python train.py --activation="gelu" --router_noise=0.3 --attn_scale=0.0884 --init_std_o=0.0255
Below are experts of layer 2 (counted from 0) of a mixture-of-experts language model. Rows are named router (the router's row for the expert), up (a neuron's input weights, with its number) and show model dimensions 0-95. Each number is 128 + 24 x the weight over its row's rms, rounded and kept within 0 to 255. Numbers have three digits each.
Before each expert's rows: a language model's description of what the expert responds to; "gets" lists some tokens that make up at least twice as much of what it gets as of all text. This comes from a sample of Wikipedia text that the model never trained on. Tokens count by the router's weight.

# expert 40
Middle and ending pieces of verbs and abstract nouns, such as compl-ains, superv-is-ory, de-formation, intim-acy, med-it-ation.
gets: "is", ".", " | ", "om", "ens", "ation"
router:091113157157103125123106111163162145134138124120096128112094159188171162101139129123061121124151142138137108142139140092080160125133131123121128136118121139145153143138106189134094061097138158154121149158162117116142145116136145131135093133108144136159099106141149108105156124120089100149
up0:106118139119090106092103130183120122161144183111128161110156118143110150114102119160112061131147136094104115188106129135144135115125124134107125124099149154096126059130105104104171100111189128113173147136107120094137144130152185115115095147132131125099120161177148086133135091127101161078
up1:112142129075147115113150123138117112133152133150110161092113147078144085134135145161128152148191109164111146117094111140119105122129134175177153145128145159152144090104129133145121116153069149102145150142115159123129123139087170129126093082102151086092124085093112115121156122104159135100
up2:154115114137125162121158154107149195107129157183090148143110126076101125098087107116093116083118169117097135112108129149126141091145123115135159115120084116127145137143112150134162133165075094100106131126136143153121138139152182163155120116107112155154120137110150162131155193105134122115
up3:109136149132106104113121114116133132148145131139117120141145113132149116159144155119144104132149115142098166130114149121115096142149131113115113092112123120130161146089168158118124141149128120128121163139161120063139122122183148138080119151119115104151150118085156104119125141148121127125
up4:119143158085106130105088120135155106136156131103127140113116153108158161113138136101109139163120108097112107182135114129134152171119182101096149110111149139138130196086084136160122119157160147142129145136120167107121163094114128129115108178205137147126099131144167117138144134076102145168
up5:099112114106113110131101129154138141130133144144120073127054154152179168134173135094128111126119162097146158129133136143141146120095138158124141132133139141106148121123131162149068110143121166145132135115110132151105142134130128119122130139133153151148116143120135111117129097164136129121
up6:127156141100145120154172130193118154136109093121132162155140140119120124136135130140134162159141110137109113117135113097147126142122160093091128131157123105097113126144090146157103129113104146084119114110140125136125101137148113122156140146148082138121139134105217102120131102168166116106
up7:112124116134131135131133174097097090108125119137101101109116132125150125135143134109129185133154086116165140129116106098144136087133084095108159163105142127163123105117157122131101140117107159123144147145165160116117132150131174118168117159146129119146131165126123176113125116096116156113
up8:133147121132160147106127127132137125147134102118109117123112118116118164091133121134097140087142155139065163150142144109088143129159147144128124111158074125139077189107112166116103114110123157160122177138128069163124111139135107119124135135136157119094169137130169149099104119161161111135
up9:118136151136111129055087117165151122136116089106129135134115149128111110075153164096131097150127114104157139123115145113165114110123116154129129120136132123123113104094144106146109162149106140103143096137169104133152109114105123126119136135156157111154079153158136140112129153108120152119
up10:114125087117145163150143130193094150148145123130166121142098116164123106127144175121123129131187141133055118146131131083150113103161139158142097097141110083138093132108164115117102109120099168118120159121124090124144130158119131089147080128130094102075085137109132117110125089127128154098
up11:122140135166131133105119155143117138166130064104117179118111108148182112136144149129073167147136157132131140109128130127122142122152110142080087146120101161161130127132131149158102115153154113119103116131121120140146089115122154097093107140143148111164100125125140138111128098126155163123
up12:116108128121065085115133109184117137128117149127119134104101177137111150116109124117084119134155114080143136130106135115159125129075151108126176177103129147132135090154131100165103148137113150132124135117166174146118121136110122126122156174149111132133144117143113100135103135124105156094
up13:110109140149100120104134160116126086143102088116081125144110150145154164117129135089149139129127130099080110132147102096130136162117091161088153115108110085142133108078141134128123112135102152123087110133130147154142123089088122083177104120109119123156155143095159095112129146087122135126
up14:098092137169137126120106097141092167152123152127135147083113162138157179094174097123097120102108125142140120192103105125144139152114129186132142084138108094091112116113116137157107112119089162121119123111118131178092118147079122136111122085140145126140135145179128127138128153109164155134
up15:082132123136092111117087089111132132128149101181116153148128113140084134116134169134114100127138123120095129112127115125141159105136164110158141138171114134126101077091095152145198115160122134136128103107127111143110135081121134163115156141136113170109124142165124132116117128139130118115
up16:096101166116114118113133159150130087105119133154114119135101142120098187161161106145142133138089135132117098116112124149123170075107113139139144155121087156096121115127140111098109103134123145125120161122118153154127119108140115143098149132156126116157114097136123154115159125161140163143
up17:095099144066111115082122144151165130131147127156121147149141125135153149086117141129121145127134172130113139194142138135103136096135161146142124149108115136107121128120172132148121123133146093144100110140106100117123156118134120118124121136129124123116122145152131147155141054106123123095
up18:150100134148085118154133139142095154142168131122149151119129135111150127083123116120107126086130118103120072138126095148121143124101139126110116176131135103132107118135135122117167123113156163117104128132130144061122112155154134140139136136127124130171116129168156169134145090088090125115
up19:149147136160100206116138123164086152159120170160108135144111160154162098122129149118151114153110134097138102130124087136100137136153101111123180070114080104130112143113082158098123104119129131187129145123128131115067158141108161128136116132159115133106108133109110164136141151118123159091
up20:110089108143058140167098122137159141108140140136103114073128138130159127139123130094117070119113134095106191135140185126136161127160111132088148078124141143107103103123111143159110088138100142161105134109134152116171163134147119148168129132108145109088126107110121094104171147081112157099
up21:077132108093124124099071129113133135136133155118135103054106114122171126088142122120103144139165117124140144112159119127135161136131130104115141147133112125125114106102126144154151112142151126140100180117092115152119127121111128128127157126137148126139102112119139110125110145118114132161
up22:099152162114142151111098122138111113103135151089080103114115132129127131113095109128114131091141125119164139163116123145118127091135119145104130113085138149167150101110147063132194101127136119159110140124140166150130151133140120130115109120144122099135155142104112094135123123129125153117
up23:136129149131098173122111133135110118154121131130083136147118146127144128133183162150108103113145113118144130150120154098106140135119082152087160146107108163099138113144105130146161105149094134150111155144133118120140115118131163104168137155119120117142101164127140144127137132103153137104
up24:096130157138141129153083120111139122169168112130105111138085131171133135154124138136132121122154157159101113128144141133136141126112154156141121128152156125093144135154131153104122128166120139099134126115167107106133092154122134101119112142115128114155162097142166065153143178141111115153
up25:131114086083120122135129092175112096123161158126089126128101155108168150126106123108127112122121134086135176125128098152123134101177114116095128116109124127123114166118127147123131143110122137130128141130076114143145122164069151108085159127123159129129113164123092108114136090116111119080
up26:154131162131135147093067106125144149111159113133132163133091169123128130148096113116080133154109147161138112169107133149138149109093155072111142096109156147140102110091110061139140129148123100137133119111122182146141141118151155132158069139131094141142096136085140130103128121125118142110
up27:065110123116135090107133107127130090174107139102103124115108151119125163140095118140118108092172104134160121206131082151149123089133122156126117134123117193146151144080150168160151128113125126153182104154128123138105084123122142098107119115181137124078089153111085133117140101120142120124
up28:146140140170122091132094154089105110115125149129119148125121161108116115129122110103114097187152123104098170171134106119133141126103123128136135121123144109117115148134095127155079105134131150147128112151125130127120124147143164133113107080145120173093143130100151133122158124087153166111
up29:145131122129129132133136093088142155084129170116122146167129112149111131145136161152107187110156146136137124134102140162100120095165127106111076151122119136125140115139157141119096154100119134107094168161156115123089142124117120122178124149151119125122135129149154155095116083113146091168
up30:088101125144079140142112104167115127108151090117141138135168188069097144116120110115105158112108101105115079175141157121099149128130150115142080085126118159091137139101113181126143091105086126137127135138160158172131115125109104094126099130160153167134090088142130072160130159142149157154
up31:127120117131094130109114109112134143125145108169133128136141141101103172101166081137121115116118138108134130160112176139130108133126141113165118129122180136166132130129107126171132095121125124163177153132152162141144150123112067152089086091131129142139089179145151144130130140138132126137
up32:092136087118126135140108115089125144091151131098139165138127127149097121165109108144109145083162098132141111118117114182111128110109112132139101125142119152113142154142142098152100137124123085114136111179168132118140151163113142124138146116112125148134125161148142139078123138103077137163
up33:104153143156148129120132105135103123123181142139114172103089180126172148130117130150082120136091170115113105116114101110152140101120105154086105138114135170117113166150140094093123107159153146093154087163119109150148126154139153121124134106139171155120067144155118144096138119106135131112
up34:180148119140084095122124186156102149107149188148108118119108147132067109176119105172160088126162106130114124148131125095137130088133149150074090105129114149109119148184160136116150119181126127079112133135172123127118120123143160126104121142127121160110149105168139158141092100116116129163
up35:121149112125130150079110113146122127121138157116110150114094115126116134145167122112115102143152103123120128127115134117094166108100147134115134173114112067098108082111122132128101130068116110138122163147126139109167159128143140158135104137162131145128112103122135149117113157114110121141
up36:112146119128092139137181120184146137120086130115150105107152127108135134138147097134121140061124103101126104138089156175109130121129147126159135107066121112112102119086143133125084150095105141115127146152101132131111145191119114116153151172147174109140184143121124147176151137143168157141
up37:091109123140103156162121131144155147145115113120130127102104107083146159123121164153120105144152089087100146151138131122061120119115118129094102135116119129097118162132167144101142126087097125123140137113119155135137151115158138165109126170116155137167136140150131109122151122117109109168
up38:122115170089133069119071130138141169130126122125075135121108145133149153110108130084107147121077146129148166106116112103124124171145112142108159103129084134139158129112130109153138142154114147139136083095129162160116099174132101159161133124162142116155151128120128119192138095121150117114
up39:117123150126127113085125138157119105069135148204100136119113140150100147145146153113085113138150148083148146162128141112117143142092146116146122139111135140136112102120122117132116163160108151149119182113135128120088151112109145120060070134101108118130152129167184117121128132125110087094
up40:140166114104128128123076112143179143120127104120120127164098156121122149129123120149086141096146156134120134142117107115121158101074162149096143112142095139154107112116089141126132102177130150121111115164170128119103102100121131122101086111148119092143109143147118136088126125154133127171
up41:123139122163083159150150151143145101091101124140110132139124113153161149152118152172090143113119167163171138140153119106131159119109122151175151151097131132107099125106121123139111062094156074108104116102097132118106114142090156159157101145166096140126125147122104107126140126093135123121
up42:064142168137104098150111092086120102142109040116151155166125143138091146145163125128117142124110121184102117113149134105137133143123127112086137103104143080151080107125129156138123144144173152096141147108147143161144122124171113120092144137133147124156136088110149147122131122118154112177
up43:124068122126155137101101166188071135147141090135161100161135162134110124066093105102140099105113087133133110108109162064134108110159072140140156104131150103160118095125115108120108133123136109129073158120109146155107105131136125111114133178132135126141170127166135135077130125146122132151
up44:091146139148131124138073109157141119098135123133111153145134132098141150123116135140089142134160128121132155101148151131138154117148130144190105144064150156102119146130122091195121090140091106158137089115135073149115127149122118126121087113131151158124108130120158130073080123109143148101
up45:145130137127088160146118136139146123131114084131095163138111136091119178132123106109120134142104150110094127173095106147148140160131119110088095087114180117131122169116162164091132111128112130129113115139167185175086139148081159137075133138130124150156129134120147110135134106108105052145
up46:140122116178093135125119100162149146137196131095101154080124124146114129122158106106107103122134116122121163147131122122153125097113136110145150141111170105120121167147093145085153103119136068152104156119139114150136131118109144109160122127116121099139109117118130134134127116095157161090
up47:079118063165135142090159121134157139092137083172082124115141183139130149128126167127120176096116159147114128137105166133166105154116141151196112127116130137121131148157126131081104147106117149139143150134142147132157138184126109103136091101133134110116087131102132103146138136114132139148
up48:123125107123136132131137155128164116147129161122145133098069155130115129092168130084092123141176112134118093121115100112143209091114134127165143107161127102176121105120136126120168152153176156055154154129066147173162155126134109147154088106128122142108134125082157097138137123120108170121
up49:094137128112122149138141116166139123111126134105124114090127140114141102103140112150087113106125081124063100171116084153152151120105108132156103135134154121145139110110110129137157089124146123116122167144149087138124141126140127102188098103130165135118115151092148129081128121089113216132
up50:104181153168154111153109174090110122097156121150106104161152119121163114168152126139120111118118111100140099077094137151137142133138103130148130133095126120166103121155116135116105142116093147148144135147172116110125129156149116112117100147120111131132133121154170133097107147132130201084
up51:078129114126127148182114094132164149168102131146105133083131174083164147095143107126153124110108120146114129158111146147102168151127096140157187146117166154138165138113128114105139091099154110108172105137124158110153151116108150165111083130145136132158073148097099103149121143100146127206
up52:078139112125102134151156104131147098146133117160105114145104172154123104163158095108109124176155122144083084145162097122097124132122124157128123086111152129130091115114104128121058134126132107166110157136138138110138156106107125117131142166147175109105137101087130149195154128136155114128
up53:149135113125137094145147107109110142144161099134158141096117142114154132078139163146117129102173117115154090120131126136101146146099140114115118067125164145108129124170117138155150113162151136127105166141156111141126145090121124139152136115119135105137097123150095096152136109126091107127
up54:128138105126153167126125101171133142120164104124109112119101102102133131141132139119095164125170139122103125121124094071134184112109098101128122152152174133129103086108134127166120121076128112143091133114148121142152075122124130121152114107143140145178107117124126137113115111102107140110
up55:151112123124107120126164145175102145159142146085105133162125189151141154119145172166156107141159112103146141160154114175126144132118161060167093162161142140129135115088122129119108139123150140118099148144128110131100136126126093147128100136144125086105127141106135110080120100190136133106
up56:141119145172090133091119083144144123118142165119145153094111136120125135121139095119145180093164138145111140145174166096108118104086103095143161153100116154122099127139114147167130104091132152093161133136154101154105167142118098123095136104119190127177094132144164092084133148145178107106
up57:155131108135075117162105172109126140124101106126108172085115124127144131145116116112125149086151126119147111181157152113114111079101100146097146125107128103103113117103100150096106131080104129105131119121150176161103107105088141147152142181159154147146115125106111126102158134108128140109
up58:121115109183114157159115154140112099173121189060072138085129149114166151098108118152111108104147161135152142157124126117120130127106101155135117136149113152138152183122132142145095080148121105123109103148117142132115137128160119066109147112134109095157146116167112126147151119116107107089
up59:066134168112112149163139128153102131130159146100126145102108182115130163130168141090079121130139113148111135151128114132130196121151146101096123134108084113165119129084113145184138093152132130108130161128167151139135111112118165136134112162124122118139130116113182089119104104125175121077
up60:113103146158122147109110139144123098163135101123124130099122120143131112116092110112061124117127123145090134166164113089110123134147137167112123142115137125127135108086153152143094133126111154133122100101110111120116093160117125093108122142182081182121116123116133116138123135171130119160
up61:128148157117075156144121098166125161061103108117104096100094142165142136143103131116107126063108145127166082167160180127124134139144142140137150114123141115145136123157118130148135098156100163134109112140112093149128083108100104168122155143122099137153131139128143085091118115128180118056
up62:085119104114117112163124171090150143148098126152129119171132131126113167084135155165124169102122104110102117165116094169148158137132110149124109112117136148157130119113118155108161120108127126099158124122131148169163106141146161134139115160139134124157115139075124140132143118074137124186
up63:156130143167105146112147109092119134106119134107094154164096148128113171147138151151112118140125132127152162128124121154124173173100113078136111133134102148118137164143124138104147139094126101162136132162150081143148126121150104147101097129119143146118126127120140134116104087126158105107

# expert 3
Word pieces inside romanized foreign names with diacritics or apostrophes, such as Gǔduō, Tiān, Călinescu, plus year digits and possessive 's.
gets: "2", "u", "'", "i", "o", "′"
router:138098154096105156174093156125096142142159138099131125111075165136096149113089083107091141076099140122101120126088147109094119111125115095118163127090116155135130136131110110138119136127125164153103132096115113122110125179153083147135143125139113164148144106147172125134135142128115144102
up0:100115161106100145093097112126117122168108165157153185161115130168098154107115144130118101133099157114127120147134107093118158076144101162113119103112125192134115108092082103149117090118168118125152126127114150107136123173182191127108084145151140156102138099152151106093133107102103150123
up1:146147125096112144080155111115112093138146163116138147089155148059111121144150129148106124151139105131128159103108074101111104121138153165130143114103129134123123113116144145160155126183084118127154137125129154140087156155121143129083117100146158117081121102148101147135109127137177120121
up2:154108107110133160126176120085125181116123155162088140116116131101134094068106091133105114080109159114113068117108149134107147135143107104115137130132085101110152108135122126134136141178098105097138112158125148133111149152188158126157113109102144164121103171099134148133153195110150113118
up3:145135145162137133142121139145154129114149132134134128127144122110115145150113121118142084110175142116093135152112139160124101144158126098127095104151123109169151168122123143113154104142124132114100170164130133103115169112141143161118153167138121135129124065111183113127104107153092132126
up4:119152114139120138123116117130122124109196097115106131114102129132135148119151130113107139121146107121085127154113132114075134179104175111139130137118144104124124154101068141197132102116125140163131129137130150131110163116127103136136121106225143116104082107135169118129121110103110136156
up5:129132119092102104126126168153126171149125142108128106144056174118153169139143122132123138116132151106151142139104147147142117168088135135128117128147143138114138127154106159157108116116120115140134124085112128148132160178139112102111122100134170125145104117106119120110124138127113153108
up6:141137116130120146156144143158136134133141115160102121171094139163105105132155112119146139134163108138122114077116120085123141113122082121076189133165096146135148136140088104163094135114090145129159147105139134104111133127142094167141096097128112165158102159103176105155166095127125134122
up7:093084096117140128114143126135115073124140112134098106115102151121119130166147160148140165162137080125155130120106106112143120136109125079118173105113156094137107100158129146169077080123123114113138138151197135142117143154162148109141125164169125137141164140122121127095120091097139138108
up8:126115104106112153127120152134124117133141128099155080158108137105105154106126083074085154108150110138074161152109108163123129081158123150144136140132066141125115138110140103143127128122089129125110117104108097149098136115129128140155111119101093083120135148097133164133152117138121143138
up9:123133115106107204088108100154095143124122147087126153133070176103118101103148134098147095123152131072142153166107165121147121092142113165131137095121118105097102118108149114148134134158106144092134100138162115165108121141113131120107139124164152124145107131136163110137127153114160118110
up10:140123076109115161117107142169100144141124135120165100118087143146108136133141151114094098124146144080148096150123110078100145096157103110143120066126112140127112154098144161136114144118113144134109153137137114133143123164179116103147127111156123107109105089109127111119095104119133174125
up11:148132143145120145128108156153096127137151105096141161136134087149166081111161143110072153120123169127133178113128148135143130082149124121073111133093132136163119157130117119108109121131128107118075119127131137150107122094118157116107119156173123109192147114120166138108146111119131140128
up12:116121181103130095121132154155118161173123127101129141096116124146093152119113122118064143131119120127168141109109092107108132123115141089107175166132125101154099100141140108146122131135104127149096145118108127156146133134088098136130187168136116137141143117142078127142083104100138171103
up13:125118107137087130124127155140088105137122157151083130156126150144154151131113131142156132105185134100088110095138109109128145130108121162147153108123140149162125121109100115123130093140104133134116103107150120104126100117119140106171122083119124104172136133099182092123168159095118135109
up14:120123094151126113123113120148107159178126121094098127090104172086108177154126120121103126083113158127125093133110094134102137154149115174130148084115144117128109158119134151165086108095085160127112115106126144126136143153119119148105125086182174103140175149130147130090129146129171176112
up15:103119163127102113108103088123155115121136126163132169157100142135097171127140162133136125118162104113090114113098159155118099115154112137149126127157110133089126135114129129150159108114127152148120106130105144132109094129131138117115154163157152162088128115176148120108121088144170124122
up16:120117133106117131115091145128139083095122157191154137120095166163121171162201096106159136141097140104117126100105119153109196077111160170179124158127093118072107117108109142167107134163127159123140132126142146131112119154097120151104140180169136107135102094143127158153133099132145174171
up17:104106123077118136097112096158127117141112177139130124132114135108171143081126126124133119160129165132114124158131111106116143152131164137171124140123085150125115126131124130116108096112142131165115131159115134133114121178111136126097136132108135132107109140178152138171145083139109182056
up18:149140133142078116137119146134096127128171097098163113101118103096144133152114131123101125119127084126108101131126084136105107154109117104099077198160113128145115102141149115112168099128099160113110143116132121124085147138112121150119154093150156123118142127160158159109155097138078117141
up19:128163126100129221112130127107132130116122145156151139178106136151126089117107117073141136118114130079098085098170133133104114109145117126125147110130159159121136152123132131111165127150108145127101133127121125161086128130096103093138157124133165110115106165134114145104105113110127157140
up20:120086119114088139191108109134123140125164110124111103119148133107151108149096113085123105105121147068102215106138168170082154116126121127126135090088156134113128143100135083192076120119112129159142096138117167105131162122124139140139163167126163115129141106121118140112159146078111114146
up21:121140137125139084105100168164114139136136142165124108051137140118156129122123106132159139121160142110141104128161145087152123138150135128063149134132120175131114123095108161130163087115129130160106145133127123117143085120108149158131159106141106138160123074137182145123125151130088113160
up22:130131137138140114074078117119124124155164168102089104128145162103101150125159110126109126122117128113135129144089122122129125108154100138111187094081105165141107138130111086156184136104130105148095135105154140193094165137115122165133129113128105074158166110128118116136125117121145134109
up23:112115162103164157123120128112110079168132103122081156110136143118139092134114139121143140144141131088135147141135136097091135168116071158116132127129158154131114110103058099166131145152099103155094135162121129080152102125112124097124128156130092119135139140129152127114169146114137134096
up24:126111166169104142145105145137142149115140133134119161141108155151141106103111142125135093109166137135096119137125142084110171121147108129137151113094136105130134151172124172108137130123139130139186139104155135114132088128137129108152087182126115132150140068135164104186118150103105141114
up25:148108093102082108159095143147105116129161168139099146106084120137168168131107138123142111133110138128143157134142118163145122110149128152127083120095097149086134113136079127130164147097090135117156109099108102149101140190136139111133170136146120122139068143155116078124150118147130135082
up26:139130188084120174113092156123136105112173113126114120118078151119118131153127123129112135126135127143105096124101104156126173112082111077104131090116137170153111140110111104122131133108115103190099138121141152105132134128152118126141118108134123123143114127141119141104135164147124119159
up27:103152147118122131080092140146141110150124124093125113137077175113089170136115108151101100108156087137154112110134101157145113116098119108117112117130105179132142137095144159200160145160131120099113136139122109134077116151134155133097129169163159126089128129118128122132108138156132135145
up28:143127148153128128105092128099113124134113151120103157130123129124126131082135110120116119134139114097143120162128132131154128116119151117151148178105140126134128108142093127151093104144120114149116131109105127153117152178138131165133136038148115156132105117087145145117128125093138147108
up29:150099105113122130115104129107083136099134153112092124168103137125135123115147144146118131102149123118126145145083130142072111124143130097116129158096125120153117107130177133142104119123144108096131190141143130139141181113093104144166125145140110140121171135123146161096120094106160130128
up30:122108122140106099150120104132146148135135140129101161106149151076085161144131126092134155138115132140099098150118138122078136105104147102128129074139160118098129090100110189141114098117084164137106138149159141158138116149151083115133144103184168164113104098117154111115147140150130158149
up31:128128139124129094125114141122138145151165138180153128157111149139063151127159095117147094102146116095119102155084185150105154139137119115148146101131147151128146124132098141169108071112149135135157172116118143122145170126114094152124124106163104145154126156169159136136132141161118118133
up32:118160077102147124113167102114131119123155117086112179124138150136108124182119092112102139106103123086151114150123111140115128134144090113136152152119153125110149146128151092142115102099132116112140126119177149134140149170087130179134142125143138139153125169126191090103124141114127124125
up33:148104130149120100140132112154106135136172128077097175145051157122180159120083148116130142150128135110076096125096105112134113090140132150090087154102152173137137147133138119086111127147099172127144081154145063150150146156121082159113124083116106147144124119139118164126119144154120125139
up34:161113126184105109113115173171098120149137168104090132074113128111103127121117131134182092126155115095116112150119119111140119088146141169069102121106110146134147124144180144108142109150116132090125121129146089143108110137119142158125104126134147148100131125174113148174105126114125112170
up35:141148074147115132086161112188128128120128114150101082101111139102121160116122139122095107111173148104124119135097106178143140158128122139124118180129150122100113122101143094115125169094092119105124140097128173132143166098098156122153117140195127153108122116118130127119104135169104104145
up36:120145120126119159114135160180118164113131133116156131133160140080086127155098099160105164052135097121119117114116123128137157107114148112126114150125120112125137142146142141143141097124102119123115138154128132132125165145140130080138116149153149084127176127135113115167140128156154112140
up37:124135124121120155180143111128150137143152133128091102114076133104137164121125136136120145101171104112126124115098124091052127094166131151111116092115097084148116146129159130165135115125120140103165126129109114103123148139171092156103141135125160125140137175135114072125122157119101137169
up38:118109178134153071101119126135135133147121158119104149096099156105132118079166145084130115138133118132163156102106104084101100136162084174098119122117119100126150117125129120155128148136096157104198108123153142132118112175130074128124085135140128142178157109104153142153118102157137147133
up39:140114140127135074097084098128128092078173127145084150086128135155107138143124175127104113111162142121137108152163159137137087112132130148146148169091129123137119144144108112149077116150116152150110168112125100139114104133135118144154079102110119115165126103127156162134079124139139120139
up40:163123121090115149137106141143152146150104109100164112132110180115114108144107137131120132086128137139107164133120117119136144124092143143113115084119116110133108122078118121128138140113128155140079134120147155098089098156124118164095155117113149118180159160161095122107113114145132128146
up41:112134069130130142167155183102127111086135147183097097100121105137111125125132148127115149093102178172139106128092159108126122121120122145153155172152137115104140102080098127119124095110132146078109133111090105127172123147115137127137119117172119140152090154084166106136136161091132172119
up42:081124152119113125172152126121130100149128131160164122166146169137124143155116117127113171099121129149132129091119139152134095140167123123097136084124121078145076104127161137093122162146146149129128131111141136133159125115134117166117177109142162126158139095103129124068145140182136121129
up43:110081146129139180123125100158080123179161103161146129136139168157109121106091142145151114124122093139159110114121184070131107122147064101128168101140177116120111109116102111142115152115125112137139165146111161106113155173150111113125105144122138115143149126129160131107100135150122128110
up44:096150143101149099129070102150141120131120129100110129102161118090132116106160114132094175136129130123138134102115116159104134124174105125130097154084142167114118146097120091140137089126105122167164091144086095153129117151086128146097086114145165135115124148151163116086093097118144162103
up45:139165163118116161171106102145134117110110110109137154156108150140122100133121079088131130127119147071118115144113094120110104109117088111067139108085167121152083119101180158102093118132120120128079114082182187109079114168125161153109116165150125154141136131096142120091149137102105095124
up46:148096115146108120130100140144151121134164129143128137110125126172113087136130107134109130150131115126144184153111132134129113102112153105106148092091168101138141166118115139158122135112116083176121125140166149117111201125160167109124119157108136106153140113086188088123125131113140141093
up47:130121096167099155146149152114138131106131107130091123091118180147125106137107156125126177100112183134122108149147133143111141169098126113174166104136113138091149183152109139087120146111080148107166120127150163118155095166110127099163132112136118128133079109133141111110144126110147133139
up48:112130098123118149146165143095144110148154152100137157097084148132078119119151129111117141098151104098098088124107104136092162087128120122136149112137123135171133124109149137154129192153160138105159119146102130096159141152135082177111094105110111152118130122126172111126119169108110187116
up49:152120157084109141152117144152080127132142135123182154120120140149144118128145092088128109105123083100108099144125124169124127117115149141185080140115137094125121137128148092165111182193145094098140170111167095124125112142112149106152148090148110137154132121132108147106140111095123190142
up50:105155136127152091156089162073097142099126141143114146167110142109180096131144121109125085095174094102138114101129134154121116112117081166101122155129126151155135086131131091124120123127106141117144128143138114123151150134178101107113120136136121132129178137143164137098147149118089181118
up51:086109091104123144162115112184156144139147137131157146106123159050153137105140094111119123112131133145132164114139140143107165182144101135132146140119162116149117109122145151089117144105142141119138149130121136105138152127136112114153133134145177111152141124122129121147110148165207151161
up52:107110144115079131164139081120143126162147139107115133119082132149077097177151110096136127139175106122062108108132141090113103106111117136112135101108190120121094113092093143135073132131126129174123149087155128130113145136128101131120138133133131132121147055077148128165160127105147132164
up53:131158125084137122135108135104103117155156106124125117140109133097107134120148105128107146091126115116104079122091139140103158140135124110125081089105082147095115120135125141141133123175135143117119144114145126143147183140161147112127146102149123125115121119170150093112116138104107144150
up54:117134121110124171115159091172115111109138122127135142095137089121099166083126086128126168099117124123074118118116094097119122086116101120157084174161178131128060093101157122134116159120142131177129136092153097126107086153134103112126124111163117149189108137147124162152103136136138148132
up55:119135135147125134118172167163097162161157140085106137128115166100098158174107143149157120104139082120117129138155094158111151120126155106147087151189142133123132113086167145152134142120107111140129106119122158116086180134101076162126103134111108123119148163114114110104105152159104112156
up56:162154101135107132111123120120082149127169115145094129145094132135137154146119144120120161118174102115123138131120138095078133090124109116158148144116078128117118134149088128122123093121117135075113171113153117129137165143107083200105129104137126103115130093126144124126129128141149111086
up57:130126129129101140163094140109098156145162127136080137121132136130123150146149087095138100065120115116143129153107150153115111081102136120105126118123158127102113127115129146108091160107109112111136168133112148159122108149085112099163157150143201158160114086109150159087113154146124154143
up58:103122127159122152179118157167118114184153142092087122094150120085161178084106115175097140096162157090159172139107109098121134107133111127138125137174102150135126137130105098137115126127132130153123134129125142142113142139145081131123164148119122099154156102158122115121143118134103139112
up59:072149143128128148140131101154127117140125155113138100114095150143119142116130132101036122108117146153107127138121133097125187107150157136112092093084082104151125133127124113157135101139100143157117154139141156126096151129097162112148140170127113116107168141112170098123113145144159106085
up60:135095196161149172109102135157156156162137087154111145091125121132135116123118095111096112108122121149120148178143112104149151164144120150108162170133130130097170120079141115121089181117088176135142080065102091065134128144130106112136115148157140183129119124154150111118085137154152134177
up61:119168149131116130144153082149101127108148129115102138123070086186116104137145130135094122100128154115106141138139180143133126087148127122133130163110159093132172117146111114139127095177123142134088135129099099140131118117116116133110144158127096127168105114134124143141134118132124117117
up62:110094108130141087170150178135132110128126144144119124160090125122122126108097162113129136107138084120100125185168115135186153104150143138115112147092109126151112061139108116124135131116127096135152153143119134144173096121149135148118125148130090122187144113089103142113155133069159100132
up63:180121104136123099140164165112119148128114094096081119123125146119121177144124171161117127126133084127120133146114115156108156158113134138087127122133095125105148150106104158123112143134116114128124149120113108150140124143145097152124108126127171110118117153128151107096139130115158124107